config.yaml
n_layer: 9
d_model: 192
experts_per_token: 3
router_score: "sigmoid"
lr_router: 0.000541
norm_eps: 1e-05
tie_embeddings: true
beta1: 0.95
dataset: "wikipedia_en"
Below are experts of layer 4 (counted from 0) of a mixture-of-experts language model. Rows are named router (the router's row for the expert), gate (a neuron's input weights, with its number), up (a neuron's input weights, with its number), down (a neuron's output weights, with its number) and show model dimensions 144-191. Each number is 500 + 50 x the weight over its row's rms, rounded and kept within 0 to 999. Numbers have three digits each.
Before each expert's rows: a language model's description of what the expert responds to; "comes after" lists some tokens at least twice as common just before its tokens as in all text. This comes from a sample of Wikipedia text that the model never trained on. Tokens count by the router's weight.

# expert 29
What it handles: Periods and decimal points. Sentence-final periods, abbreviation dots and decimal points in numbers and coordinates, plus closing brackets, degree signs and table pipes.
comes after: "5", "0", "3", "6", "7", "4"
router:496518459567370494523470428582449480522531554528437514353547508495495498467646435507546550481492534496519502568529463507480507531492473469547527
gate0:449485457481483500493593543531454543520511555498455357485550470452398529450538484552491462487432452559538512537531472519419410545478532478526542
up0:408460500447553499439464510522535533528502508474442476531453559519464563394501516468437439425461628536566533556575519488534449578463557568542462
down0:461428570476415534553605531451518438524564470519397520524424519484500521508469568416410480486493506522495439506494385441598473436375579461459564
gate1:557562571489430630537446447550526451517551486495479500494525402567456426416517432517512486557542488516560401603481547499442490487483521538496551
up1:460518509384466537473441443564445470526559497456513473493478467602479481435417459535498453533532540497589514526510599551323472508385491587443513
down1:514647472364552494553495448485497435494451424546442544495571401535532537525458537452467534514468385422554556444481542400440480485505512534384534
gate2:596513539589403437599483428572587418562516485483462543585457399443491444487584444504449455551549583544519520535542527504500476474457510508461515
up2:515446535509475565455458482505565443507528559468445582550483496399453513403459487432524533529466507489475535490542582528409487470480515547559519
down2:460537561562577411552635478527591542406521536461477527511569415495466493471498511503475522509533503449419578468497509532518456486455617473460438
gate3:539440503527510517528452448564463429514436465475477428452496497506506506445541553486510482505533498611412409486542547453502446583462531509579547
up3:535602536547464438577421471485420434483465469474527521485436529578540429425538533484535450551439541539416415468519595525527498606555525430572515
down3:385502514469473524490556511470570550455445548442453482427522543471523446582407578551567556522531480458488506514468503420543432559434462463428613
gate4:459616511511545460580490439610495506510518467562477545553492620475539529480542500450475536467605407446494464506550579492441495495447481523547581
up4:612522537475509567563449448593565484499437493537535509459536514436435548531569571455509496461607405471495465526607497457480545539441519405466532
down4:529518475514561496499450470480534521473443546501474453440578543516438458495398578414529408597481490561553508538469518546464549349572452480425514
gate5:493453562472556507546470494513510435557460521496487444472568454505550579495453450544503577491494487499480520473428480617541510501393527510556513
up5:455433522482539594505539443478525518601582474446473492407512552551535525567484547619442532584477445427517499495443471564460490611565535523541426
down5:449402589413506489427359505536486541638480471593495512576460556447467483534490482505521518471514462511531519496453425481446438447421540464485526
gate6:508422524505533523552578460542427510533514439445475549392462495506378477533583555531495489563481528466494414454461441446527493566509513386548509
up6:520511492518619474559588425507455423493504491469489451488514490558455539494582438490417457563468566482439449473538413439503431538431453405450505
down6:544513478517534523536472543460496412458577548445533412532532626479533505531515552524558500519516481385475525502623508435482490548524573487459503
gate7:504463524545461482569504465496567497548496458472544552485531558478461400467554512541576468411530492559517379523464409420506523569526482567521531
up7:495480503485586500464410542502426506568437565402582539491483589456500411586467468473569575414494499435517432536443502389540514523473483499510441
down7:580337509616522485405413443494598520498514483462493461565516501476488511510497452500506565538564481506452400472464536453472501532503469486397565
gate8:538572474459521487559489484496481512474463461468583526415515470474505501445538524460531539453520479453501513489461559328439544542554586458581509
up8:479564495518568488425504501453553499505480528471581449502491489546493418544557429474513527437463427497503531616394541428556565574575527510491531
down8:456555465504496518426430438534530509510496449515479453437520512522499454561503491527525479402554449511439499500501485518465516469481531494561565
gate9:435626515528566484400504574478466495476588391561527498358451565576537501533555532597543437457522576459485532461513515515522589512542548529520523
up9:543509540537549475554500452534537565444573448488480428454462536526482411524560463479540590461555571511499456505467449502455542533512457444415500
down9:516534489556645474453520597462494436459552491532556509514476543480510511497413417483556495457477403423511517469515463582547482490493393553461463
gate10:464505486535487536516443465448552554452446499497468462329553573506478589473520446452594435466478512555515523512538441519449500467486449487507487
up10:513456514482383467596399452444503487496400494501489503522443540462520450557522498509476570488481587526460555511369415491503529409530507590527529
down10:601475449526464520606369492541513463484503478504443447560541485570363467515516538385490454469383501520531607491605534463525486472540483567504537
gate11:437515482470586505453453494521509456504455467532532485405418460486602490468538477480568552525509547480414476488527460483513409503484478570460537
up11:402480550479518418578526474547492453529447501452570465539493417508547429473488542471575536542544611442524530494458550499478498562508603518461554
down11:496435504543506506549553519586473429567415499471551460551438550530548521506506520480530523512436489539565529392506568561507476443503617437548554
gate12:582498543477475499437510529451495498468519581552509577407537541505414550522539501606570483478557518485541422506470485552592536516443426509470597
up12:499468505522499440557509501423469443598511620418530422417469604516479530565525499559570536506494438423520464486598475674572498530437477456498488
down12:392432457518554484589504542481440518454502539489401452429482513474500545532469594548501454463574494469587465507406478527484604395433530531493484
gate13:575411411430480469576490485471449562524600596517488468461535482507497456465556541474540498476497492522476437450604377542467479400448494503486525
up13:511463415489485567426527467485489530505561587514493478440564559504426519559527483447486539566539536480473492428557493552476451377433567536517504
down13:600599461446518563510487451463556520612497509400426560520514491472485418427492472475373478506525591568586590458478553505505482473511485474511538
gate14:501449452512491424477484597521533504475470574551470347564507448581520546475517455455457570456524598435533531537503496419528477525428511595479480
up14:464515457494509537498490544620450445517581611544517503472506460467543532494395504474483605447530499482495574500461546476545352489494516519524481
down14:446450449448544473485519526511514540556471468612520577456484504458635444486537538497511536475610413518517494521491515490523487519540544521539533
gate15:420510512457469492513480574475429442545561516525553524541397495456552502477550557471472468525500548577545466458537521506453471429524470477470495
up15:475508500399499476536476572579428368472499565482433540501422507441537463494590591498507405490475469540550486542571551565502429395495417515535497
down15:485529453540481446527501489547492510462526418479444570558487496494410527565537530498571382496458468492435561550458516481574563454473411506427495
gate16:382581498556470609451557462548440558560431553517525505477596551504502469470579476500503495513524463528542535498452464560493580443452587511607465
up16:554535461556453530464431467458460570517576518577491457537509552472496495475519524519544546444466590420567498618481547477590567485442481546462478
down16:492539481581459471466499517537509498538501529492454516502549437598554456538546388441560517538490479443486433429509515512543459540416459481481402
gate17:497486520555540534454511545519470548483540513487504465486489454456452467513466453469549437473534527486500507518464504597455542565520419484458467
up17:459479529497629517521484548472474489485396473502483497447549406453542481515577403526514538608532507491456525418517510589485541432550511520447510
down17:519406510525563541568550505578547487442519504490466531511517471488523554459514510420533517553524474530500446509427509537431463486426441541415547
gate18:557556451551510501483485476515486590465495459473556490424524549500483518487619463550575461561540458439567477541531440536564512481432475465522490
up18:490476467515434469466528484513457589542491565432568518425412549406490533538520441490606462511518582523576440550528456494505498475393538465474463
down18:470488455451407593483439482510568465509502439544493502487503520463434399564538503432510505539496501470486424518494520549522517495522484475536451
gate19:469532487503556528545515445586451560531415443549528511544515461567501508526551425558567510446489468492531493567398523436485491472531411448476519
up19:473497399494547445445585509594435501560457445553498497494483526473455518468453439505666502511568514494456451512475532434490513523536531482388527
down19:505450481457465478560461527557450466416503515465555516476536481530502486410388530460436438482421633511547479530569482593516521479434513554521464
gate20:518457474507523499504527556419552475480512522483486517448465543566412430429476513491545493402505513509444467465556526547533443516540572473639551
up20:474535600463517508501576626578436511462626481444604390440516534568486511515401570482540448511540577486474452487472559500542467553514488470560504
down20:414479517457514600484500485494489356494509506477464368524593577504441545510527449473515537548518575475572487532422528465529595438482454505491476
gate21:570482522554443500546544535473545521503494468405556545580483481467543495462551397452464532557438456551527528510513531552505526503473475387537546
up21:511509459544458487526558564485543501518498484459544463543428556439479523499518564514574572525433419569580523547562521420472490587411547519495457
down21:429457477493420545555545539498509416580383499563547588526500552547424449482438478451488510550537487494485468428573500508434588514500512537510409
gate22:523395626516558516426497526603425535531524480564518519515467488537461414572499511476529502491567503488483423458495483573516542485524547473540478
up22:569457578501555450534506468587444512497552451493460524582441468493480382573445465481575539476517462466503502569482451671538545437594516444550451
down22:598489466530450472607483489443539491485533469535511509445484540487508504536511522544558514483604487452592475395464474510493496580554550514515501
gate23:463555546475519522485577492479531463411490538549494538515512468482500404517504483478497575622390507482465493450507562491455518538453510526500488
up23:497404614483511460480501558623506504473521554483439570454574420545469518632449485552507498546568519499421458455498411474408494451433572557400492
down23:374485451545443489555466447418649550551489452478485493470466440527475422501520562553505572478463593454458542480549506444465501446560503490519550
gate24:517556528410584424531630488574528545473517569538449509441417476459485588511544515483481493449575485524557449518502547529542520542509464501469526
up24:513503483395520541559600527574495551521549600533448556482457495436501610534537501469478544461586471508494491566480476635544508559452501519450578
down24:519541610489546571582489496503501553497594470486448449515528473526452484530484529561459493578482479427535634449534592438435479546431395506514452
gate25:561566608507474439482462502464505561521461428453524498507542484481484504429401407439601469632486565507435483578467477581483406523419434483544547
up25:619504433516451537519509556472508462511560411440467417533459510539467543456441436497537469542479464442472576555460494608420402520506480453517619
down25:556458412419450488539485539531549534505468472487474559592555369551542504474426438435439438458459567573484487449541575503632492490495456540440439
gate26:464482518511539463494477424526473589543526437476528578432472476471439439509418471470476535481607437529465470471416536483445408513495503542570504
up26:444516504473583477458446480494481633514510445529555540442462479489517503480440461496443507498562430465455562456421560475501563538490474517557517
down26:453552489465503497475536621571519490506516575477508539533505450439449556466524480434478452507497542526451570514430527547518559547517441456445446
gate27:462553461418539430487527556570509436557511560488429523507575553433554528483532494463501542525456556434485581454489555437493495494481459430505517
up27:517519470468589406463551530444448434551521562504396498472582540523526455529609510455471553543512506441479523462487565463566564467548482487506521
down27:515432492473581474497545489552486462527526443552491477520451512594410471499463565463524473498559418541428599483466539548511457448542462507480479

# expert 7
What it handles: Table cells and birth years. Table separators after names or numbers in lists, digits of years, and the words after "born (year)", such as "is" and "),".
comes after: "9", "1", "0", "2", "8", "7"
router:480545456532341534466545533538551462504483512438585545408489485563510524504446523451523486492442490504512470480612450439507519519489462577468522
gate0:527422559465523523493480459550559476576540461419485526532565488478503531531477433588597477506473450523491506509514466543466555461586523595439539
up0:549589475526519574445573423392569563450522614518553491608444545468546491558531492504414481432557531532415568489467483491486558572521435511524415
down0:484421397544429471428554612524582489552572575568560452495483468505479423509517527478496573508525432496527526507506406474505523581442436528539504
gate1:538576521466464563580547471556492460546469552357580482444519454461417509473470410492566439519487523491621399422510496399450458537462477538435452
up1:492595579531454496536537475533595474451444524342550451455488494503475548422484500637528526553495436530597425461518422504453468513486517581475476
down1:488486522513435510527418534541584494473463566473533477480434510521490466558553637594480520405501444474430558422484519514442473472523431501446583
gate2:517509455425461469534498498497506444519544600488510436543522451502423440424490448496606481528466586513544481523520477462561460447566579503528523
up2:543434469456465448554482604565485461528486512471521433481535549437455506508489475530600523504434548418496468518452378420461469583513551477460429
down2:490526471490437479547568527474551444510392423566503452514509520539453485445468522431526531493518561481517486444494478571489526565503496489407516
gate3:455570565461518541482593475408556536515582439468464516523512618461489495580552533428478437546600485521429467525438503553513537423439503505549447
up3:489554524439505453519528409410534433525511463517396460521487599542505492503581577482517457471597452487455486507440574500510524432508565483494440
down3:504426567528438499485615500458574395541497491507509465385579495484458584592583574376571509476442508464500441537501544627497545532493569511427496
gate4:564512491511473566417558542498457564508541461549510594490530587590516473486651513485544571484525533508562536594541457482524513546575458411495594
up4:443469518500497501479415515527545406514535394494553549457484512488659488546522450432498539484526525574459418525542398515528384531478575551522502
down4:475510449573523465501559530552444528548537402461499477504599442521505498503538455445480519556476420547415521515547539535419389512561460456514515
gate5:510563456569448455540473433527529417576515494489502521541538515459538492480514488422517468548474511546513499532567502448458537548450450478561476
up5:542478476515545512475454375588559440533470506579495458512514470513536480458524439495525481562566437473545450514534548440470463525515434480534510
down5:529532466525439508489499432451584482556560515441511393458510452504513546582591553531458453515481558490488560494478529558552470516574502436475529
gate6:483374525495539535450556544483501361495488348516536517515382472424467459493444481509465421427477571491542471488519392496454471481430523469540496
up6:480391515510545501502496575475557428479460433437492580543492462524607454445476468484526446488467578457545479517496477512480448539386503520520443
down6:535514482503512472521460563477540491502520493489448491584424451497520523559534426487538506553407494468505321454470496448523476509513411485575469
gate7:478557540494520564471594409565539467536548500495484546509522537566541544456579559444575519632502454583593513468456513566474425449503503490493641
up7:490476504493541569526584517584531464556507496405465577525509521535532490480518523428569551647558481572605450502509520539437502445567525508499556
down7:437423462406448561503535462498565440563545399569476460506550511537439455526380499514531476421524413554534424409467452502561444469586452519438458
gate8:490595464590489475456580548490505504529445500471507597450434521530450569424426554464502502528530471556454428543487475551526560530527437493503495
up8:455561495517507504463580542438548523512484428506550554538452531471576558491417502482537502549492555495471468510577514529452532464522450465491548
down8:482443482537529560516548548604435429459459441593481603548488515495520467492502557493525544518360475487490594510504476435534477432414465518513500
gate9:483559538439402565465496534562455508526533535481598490474495505446467518434582478465490497598442548497522410445534501502443471484388433521537493
up9:421490501629494435544487441467512531432526512495542425559594553513560591451598478522483455528517457572518504502559488389533475468487590565533504
down9:485438568446506552387487574515568441559531557523508537553515569476492490445525492484498472524553504403485581507443522499554525462451466534409505
gate10:588518502509444546555524491521490439581531500479458524518484434541477491494515534425577395439522525574502475562502479511605551470488522434464464
up10:524489583482553481561556426485555397531525518474485547419482500481511444470478492512511459473449603527493509508486453574514526508405507483529449
down10:422515529516621462464545518421520536486514563487513531502499490438622460489528589591533524588502533552533547543493523451483475451562474504555526
gate11:483548416536474543433423538546485465555503517454520486482552478494420517490548520541494513522504403566587410485517571477513557486622569489475525
up11:565548398492428515474480540556465484515524510400533453511536546485507474492501582511412603567536532429553441492450581481443514576490459499502428
down11:538557536470449573580449570436491466545481411499525516559432474506452540516470531653514402484423447502497579550468488477593533519420501448488522
gate12:548482447485473482470571482532499478477511635480412519578584433396537462486550492592501485390440463573502558613534443514546486446521374503546534
up12:438564424503460416460551420535431423504512547474377442452494449449610519501529539539466531418544477466511490479488557446552548529640448493522622
down12:520468515490486515502476511455503470477449558410561552454579544603520466558513605565444407514501506446408603423488457492508547549513412563460493
gate13:487495423448500615491560458502477459442536537520554456496517528570593409437509502560518494429438494521632487538560473482449482479458504419483489
up13:473556458546561576411570473594474386510506489516525459543589581531608507431434502583475445479461528531572513538511451559477552452466415439479536
down13:478535495396482523464480446493493462458539438597549364529542528543480421508506529506538532558555423533457519390513554486576478422503482505477465
gate14:524487375525538517519537410480483470462556486403477561459568555478513555461510444537482473478620491429507483529563533463466530470493381473469449
up14:569483391472513527460480427482456514411493499433456488468488489560478515486426465603486453430610446474575465535595504511537501495548406527494418
down14:490545507478529508491443537491467527412458508431388530514522492527455495577547492524499461533510448591460562594550426482478518502494495432562498
gate15:486596448488439468578449488425608556396505592473475496487474453482493510499487503580431454456481505579558484489462519487542607539499527585456447
up15:521602510424403443624452519472531463499477513468499454419439504484537543535496467568456458530455480543542461533513456489493537521519520458423445
down15:561474484465537457466479516456559533615399453526550518511481441593516480463536577526425554407498404517512568469556435554469527479426575441450415
gate16:476479453432530493477495441509495546590432483567530533525498482471612449469534500471610447460481548515484496491442585368408487437452366511386502
up16:490445474467518492541522506446429525539440499531576487468550499363615448469589451493497481450515499462523501546447452372555526525501414526503403
down16:467409579538533485541496574456433602556456476546475487446545568393463590491427423415429514410478471505432513508502423501495470603495546574470478
gate17:430487457492455553481526461558471491494494392463483592514401488493618464607551586430507440579555617508513501495530520529452545446508457518413508
up17:471509482435452595517534503577469566489566482459562590587442551522521549540565525507539447607580552509436474443607484489548471440486437535438490
down17:510478466542399422543461512491423465479550549501429426579469448611495519479540535553497505469420499507564542464469473453564508510497610491628571
gate18:504545534459556516467531536492438488460508530475468589503531496496557456492545552503441540431598556526530555498501553453510588512513494544552565
up18:535456555431607529473556501514464506514519486565446592585528503525594441526539546503447598496584566529600522521507554500450516492533509561550504
down18:475538564577538548494475576511533513537432507450524457452508602466490518462481537429501467546543501484522576445448476440531459515452443544453551
gate19:483402556462565551435477526453517520494525509548553473420509558522597421538488431590594580535487478501405523508482461427334476564458512530561530
up19:533487516409551580478437489468460498469434485480570506452622515531519459536475509515495561507460550492485443496534459516399477552540461478506417
down19:475475550519588540507513521496507403489489460551583521538436501525430535523442523450451515438523456393458413526543442533503388536483421484487403
gate20:441522556487545538554535614478511461492572506477620436422529513412601502461527592527461524487530485429530468501543479526431525462564505453521533
up20:496475603454392556529564600496487493597478419465592469559480537449548502468532532448508498485536559489664471481424460464558466561493465537539521
down20:423462471495548510531465428575446449511517511473502454544477385503480467491470490504522436523499510412494531472504526442425477585424475462558532
gate21:457513564554531563522511555525496416496600516598596467402540451474556446493582560476541494493519584482516458473454493496483547486395574511484596
up21:547547554462399472567552512463512414460581565588554531471483464512511426537558501471522457602541466489504508447491564497515439462441541494482623
down21:400505475451567473571456445519550445463436476502489476583497376416533413570498532534512527523555468536423497590378508460455501464523518508475439
gate22:456440508489521546465492485595559458583510534529540603444479543461528577522440582547567549521554579497476412472491409515481607575497441465554470
up22:546506415488543563462508409560499472543622516434471501446497543493533484478479538526591521462569512492464477546509462518422545490593567507507628
down22:504568468489556484484591513527537503441506481531490461531563598528522531529513519447562530583544420473425608426592499479537470554527522552444534
gate23:424511523435431509429584571578525483580553420457567522468449484557540534518464449484584574475452502564462438420484544523504467437492486535478509
up23:477553519505480476511473545555455495450571472512505587463456570531534532448481499490628531477397570502509414487523580464534476497446572571570498
down23:536481559413526504566512493462501491441479533499340515530566535561530452439509554482584439519429506434506510385531354461402522493479519464586543
gate24:533553508442532473486480587548465426606425499627501527439516559435448424521438437657428497464520452418475512531520438463467447562542420506551544
up24:534449457420488452499519478481494572582448545438478511593498455521535529511566479429463522537512468508455499497396560434490512502490508536486489
down24:565484434506577502584470559349538469527472451509488485507458654525505560569493475505454490535495455471526444551575453621431497528548605477537449
gate25:522514498493388470394484458510551393516473573512498470501461517517532569476505522500505517534542470416620485461598539522572567529468480405454484
up25:562570457583397528443563554527560499569543563505424507522427566500520543570472512454540531454504462439583428380573581444518478558457446500470505
down25:529492447503613549539610516575513501514529534461503525459464505486485497384512509572544440389497497533539524444541481439508528486486492536526504
gate26:525625515585474462487567462561497492508552425454568423508505531445492516531501561460572468469537499559429456435573555489356490517449467599446467
up26:489507434491531477603490471615535434413473415467503473501466501460551494464507544512487522536496492484447378436515615480433402474466500608501516
down26:520527424509515531563604539490549515454546486515605431497450510506483494531578475581574553480523468516444470464571560511547454564465368538462487
gate27:481514503534402463455537462573517472522457606587435468551596549514549492446458456520542440522518482525406485464557450558544502433602421574574518
up27:498446561448490526510530512580483373593397465482564528538547521509560370410445464520510532523489489455531454561514511434518511602546517508513560
down27:545505462558408510503406488480548475531664440496521484471521538401541503565491539583471595522563519537421456565509559547499545545481519460506471

# expert 16
What it handles: Table column separators. Pipe separators between table header or data cells, plus semicolons, colons and slashes in lists and infobox fields, such as Engine | Lap Time.
comes after: "0", ")", "3", "5", "%", "4"
router:533491579695461506535505437452520513538427512494510622447622471566465545428522448491437525447503461487485519581533426502531430528465492549487492
gate1:458506463513574433510563594507509558540497602466509504454483487516465495433470444482440533583448545500504495487457515462485550522471541488514492
up1:496472462528548429476549570532548634538487553426492521456620596461477540519501407412484397507495436570541530459547521478453556530487493607544519
down1:470482406499454393535580546531483477495494517605489512512527441580604529557514565526506497500488470575466411569414418530561405463543487459514459
gate2:550471517589498481529599519509521487551497492501520517515528483478516571526484498486470466478445452449538411517474473410455527445506454553495511
up2:559462466495511477554525503544612555556523511531521466517479524477536542481531485525523484517504512413484488515439462416491536475456445441509406
down2:469534537548499629533517494506516422469486505520557440511494416496479467506514498504417588417458592502476404510515511529534540513431491518522536
gate3:468524574524450565524511502534501540514494425512484553525528479483455503514448521631611504372491469445458466495503425487494495489468471439564492
up3:369467628509523543574545490563556543552558517496518542539531484481511382468455552523528536468468488461469454491402544492576582521500525508523439
down3:549446584477551524509473538606485526476489498567524448512520444500404438538465523481433480491477431522481523450510556519594595539466532585473599
gate4:491422495484559424499532545464459495560432513645547525499486500452452558476579436515514599454568476437556541491553403519460539498503507513566528
up4:488489616538620512539532475425407545486423581486477477482493442523411564481521451493450569487548488532574449471502468503486435523508514507560523
down4:482510583562535483421501595464466437504466488570374549468467477425486520415551569486438554497542488477621560511492466474463476412479494516541573
gate5:556400581468557526611510524438538426500551506535550505545595542507444490473439500454469468508505470542535499491485480571507527411581462525488425
up5:544396594484489494569461577484489443486484533524530562513554461517484474526572530404444525496482512503571502559560509569500505475535427498548465
down5:466420579542473550538468514447457553366506531529436521535506459521572437521519542396447417571452502520499489481532459412482454574522414409475487
gate6:512540480498484563543483489546496525501566547536414509461511559480498408556571465472472526345607394396448504495432477557486534525375489531544460
up6:519523503503448550574567514564518458452495569529417550485528524515562447509596481465446589402595410442451522460430435533460526513424585519557442
down6:577437545551486433485502500452461526453423530424504486481394377447405453560488477467485496511452432535525505513510580551520437511498508572422537
gate7:440442516465411498463522472440454457515527519565501613462576418464450443420519623578464548540460511574513473482551480508517498556546589490546510
up7:443431472492502471514547458458445520576473518473483601496455470498413498459530594549496463565503531549570442385548451496458507519506601482520530
down7:549564410446475428527447448519530507559458535535477515538563438488469483470428423475583435467521484473545441468527457446573582420511557521529566
gate8:428427439468424511522529491490508535510488591548445599541470484469554488525493477626533517478471505432502526519510493491478524458496416452500427
up8:616512526516518553468538501615418486509501491469511472489523482517474532547430560452524497511392443525574412472485454515492373457528538454466587
down8:450600573472515506594437425488519455466416563456536399531478582406521544581535412458488516515503545434504469511548511562383499618466527499554483
gate9:508599479638501425469538412492488597534498492489600484459530546560507424463573507463459483508532492488573430509457458507575581517454427461507464
up9:519540482556517469521504423465556515516534428536530530441483558485521407543551413476461498520468534497486480459467510583538601553379500421499504
down9:521572482537486504587501422486515428506566441512453507517571537507471556471506554504471550500552502555519516522437527506490525528560509438547505
gate10:517491536629486452461557579516511544419509508379446551456476530537471505448446554470446467430558585467451456627433431547560465423524503456464534
up10:483415550549443574536504547591563560483536472419506554467537525549561437497409565584492512466452577464486481571438476429500524464571485460531610
down10:541511416582471589517430515605520486460398508497538519554435512443471437456490437477493530526581405523481573502570525457517445441493530506502495
gate11:498514485570491470555451474489503510492594561618431503464536538518470474526494516501502503577552460489446543545500523540530556474476493535612505
up11:568498523550546479505526442642508435600569519502484477507502477460451505486606510510551530582498509497577499479560620516486472427468471542481482
down11:502482502551579484492525426481560491469392509562566503463575521520482505529509443496520530495514463489507514562454438512486424481430443515482437
gate12:557524538452589487476588516529527506477478549503599515513558546492416577476518540470495551644579465535592475472516528503546461429442484492465466
up12:585495512458596544515646539539502502469431604508561473506559458486470541474546527446557477592568424490530489476532472533518409470507430442418500
down12:600543411513519538490523548487509510533475398485510507515390520461528479474555603528486388480453465422527451446436500450501408513507508457417572
gate13:549536488470495591451574439588548468545470521481541542430439504534497488484507540532440470381557468490567463440600500484510568497561481458537572
up13:588508476526499532465649498559621507482563511442486553398487577493475506565517543528484473486490505563577485488536502489482573563550456511605448
down13:622498461493450590427457500516554537529521489436519539567464526429559469527471463483537506486522437479463462493412492562575521438466543488501525
gate14:481505579443501579515503512520420514504566526517367522478457520548544499463496512491511502444460484494541504570562459545419464535491505423466454
up14:490449448497525448561473508507515489513596451592587442506570451470480447473437413457513492553428480534506474576460480522447548512471493456579491
down14:532467433567522513525518452384473541485439529448460483413510500591505419470510550525545481510468559483494482473537502595436560494484558486493524
gate15:495483539465435509543424485586562488539514505529475480573521354511533450497450541529652395459569521468535541529477528511479468479547422409420572
up15:503579560545487524491439454514491493480512589501402555536448400512492552572536482536546438513470438561555431578493499524490500378498474509486596
down15:427414548526382491468593592538530543477444517583502526472457527509454541501517594415530547527551477594480463583600443475530525432528527532420533
gate16:540466481494498561517479488466485421555461506517576564486420500460447468391449510383547572592522532480507417443440439528478486491405581432470444
up16:587484504483491544491478498525524454523438419498544540476526478466501546441419546482553524578492499415436481537386447507423547421489530483490535
down16:571484504528474557403521548465495612480487458512556471558371573483507577489540463553526423542442468456440467403441517493523573502545481576538550
gate17:570523533559566534443485497481488576622483588476454511536451447587479497434442436434541533482577591512539520638533441550448526467472504408501508
up17:555600543513561450540429511502524433584449522533563598484483522499542489352449415457487448472527485447526615516532400496516429530456479505496511
down17:429508424440477542472513464445400450467494514494582381456448502509483430526459551496502485478570466515506509467446501583588478561525494536617483
gate18:479496545553406617548542527570582476493509541481456454596500487519488586531586487477538390543520529497576551565568412514469551471489500461566378
up18:473527477569404526506420580493624575458421537509433552520507550549509561540581479491505392607472443506500487521466535460460559561510487490427466
down18:515569457516494440458537448506562559529547632470488535554449424461568580540457404437537472482363494515458542637493483542448565502458497542496536
gate19:496474502571559485497494498445468549567462449494487472491588576416560432477513562431550577441520492439465480572596465559557447457504423505545473
up19:544471466425523501513555529535477537451540394464529481522415485546553547415515439507510494498499426509580429487467458524466547412545481467530398
down19:567542445503503441453566581524539490432456521398477495463528497524493443405583506433452502488501571478555531512500485509466535536523429482545585
gate20:460539489535433519490553535543543528564544566516527489437489525463524590492519572510535514490533504479515476513517515507481466382565505577463441
up20:408539476536442481494504497512532472562520631485500431459528462438537571493627552512533506558489555494548383489517509480479462436544430512461447
down20:536465510508493501490488498491543453438491514425429484502475575494466494594446619423538456434540470430555427547455430453491461355497520493518463
gate21:497527466484496543433511478512529468556554477481529498556459508370579584425528520479539450521488495461574458571462483497424461458409452445572467
up21:531495398466466555431615479531529478557429489368477472566484496469622587477487584400475404458478470593505448569442532491527452555417521542548409
down21:635545460602549412467547418528480400492495434468458463466482425524534513505570453486442476522495486604468570524453423516533455430446541513466556
gate22:400467483453419561510519463489472511396578420531502505519588457511391408485537468451562569440528493437443530533504550457419514536507572551503426
up22:437502435474454599526507451530459535453455416500549512528494466536408457528499503460536548423545521443512557522570576470427524493485514495472467
down22:430396398449464531507571456507492506503410430546460548541492549466470514548425479551414477495450584538429546542508539481546572579447478460446521
gate23:532488444606552444487400493556546494494457539468366532441525575515576489487470540480540570469507486469540412522528532578502510480462481515553467
up23:430420456636597493542475516548460547501452463481433461374545491510528524525476449544485488546532595441557397513484581517514519530553450446467355
down23:516525459516496513500543471544527523549488511566553545455534509481497526412570496539472484481529523468490466524485397417534539459511419546442517
gate24:567510548506488607506565503475477550514485468520508478531481531512558477465461487574411633511474536542499546501393495480493465545522475488539468
up24:504408599540527464477463443470497488490455553549508534499477618441522456425572472518384615458378514553469435537461397442450439480468397459444555
down24:444470566517441466420556525451513538566464584504433535546516589466422492535598548485561526504557531539505509580505495433435584492512459451456462
gate25:413489459529504587532490467446467508504493522500493454381462530599468498478441608563461548432508409511435545591479536445520495532465525449508542
up25:440494528553440566504509459509463489502434425434521464543369599509551517565418535507524529507542484538507387459523459496493481537521516576473538
down25:483536536483545500552471467575571448543475573518365474525533415478483548441447495594441585508464501538477497393559518510514523487516537514484459
gate26:580552485519538618529518507602620434557473484564503449587482454491445587516450430614590457434423498465430427518461446526434471472544391412552551
up26:587586481481549536547492476592583455559447460505538475557497459488431607557478450497526444477463515410428517538482452502414484483492444462539537
down26:524569552554493498477481481544510503502518382496570421565525440558517544453526523502499504465512486537482536540525531399561556511478507492458487
gate27:507526456438530583553460559443534456624573545431470626524555574531483528435429418485536512524434525554501455506521485522496425554509468474457505
up27:479546466553532587511488474519496460470455519536509499496543449504565514443536444490500472406534550547539597508589528442529468557589443400455488
down27:547477527547521431495451480457385384419464464581519427496516491630418494462563503481464531497569467451543536471479499417585513515527446430463549
gate28:461487484571452457522516437493414485533374532505542476500498441493503468427447517545436508560561512530469447494566427456491482487504430490490512
up28:478455520507476482570429462471471407561430541497503487507570547520547443586416525482364431588584424482431466516569456480476499496565400491512487
down28:577559601521423504423480551481583493458472591485497527600451539525587443537514575567477500471462525503437473502540527552532488442474419569535465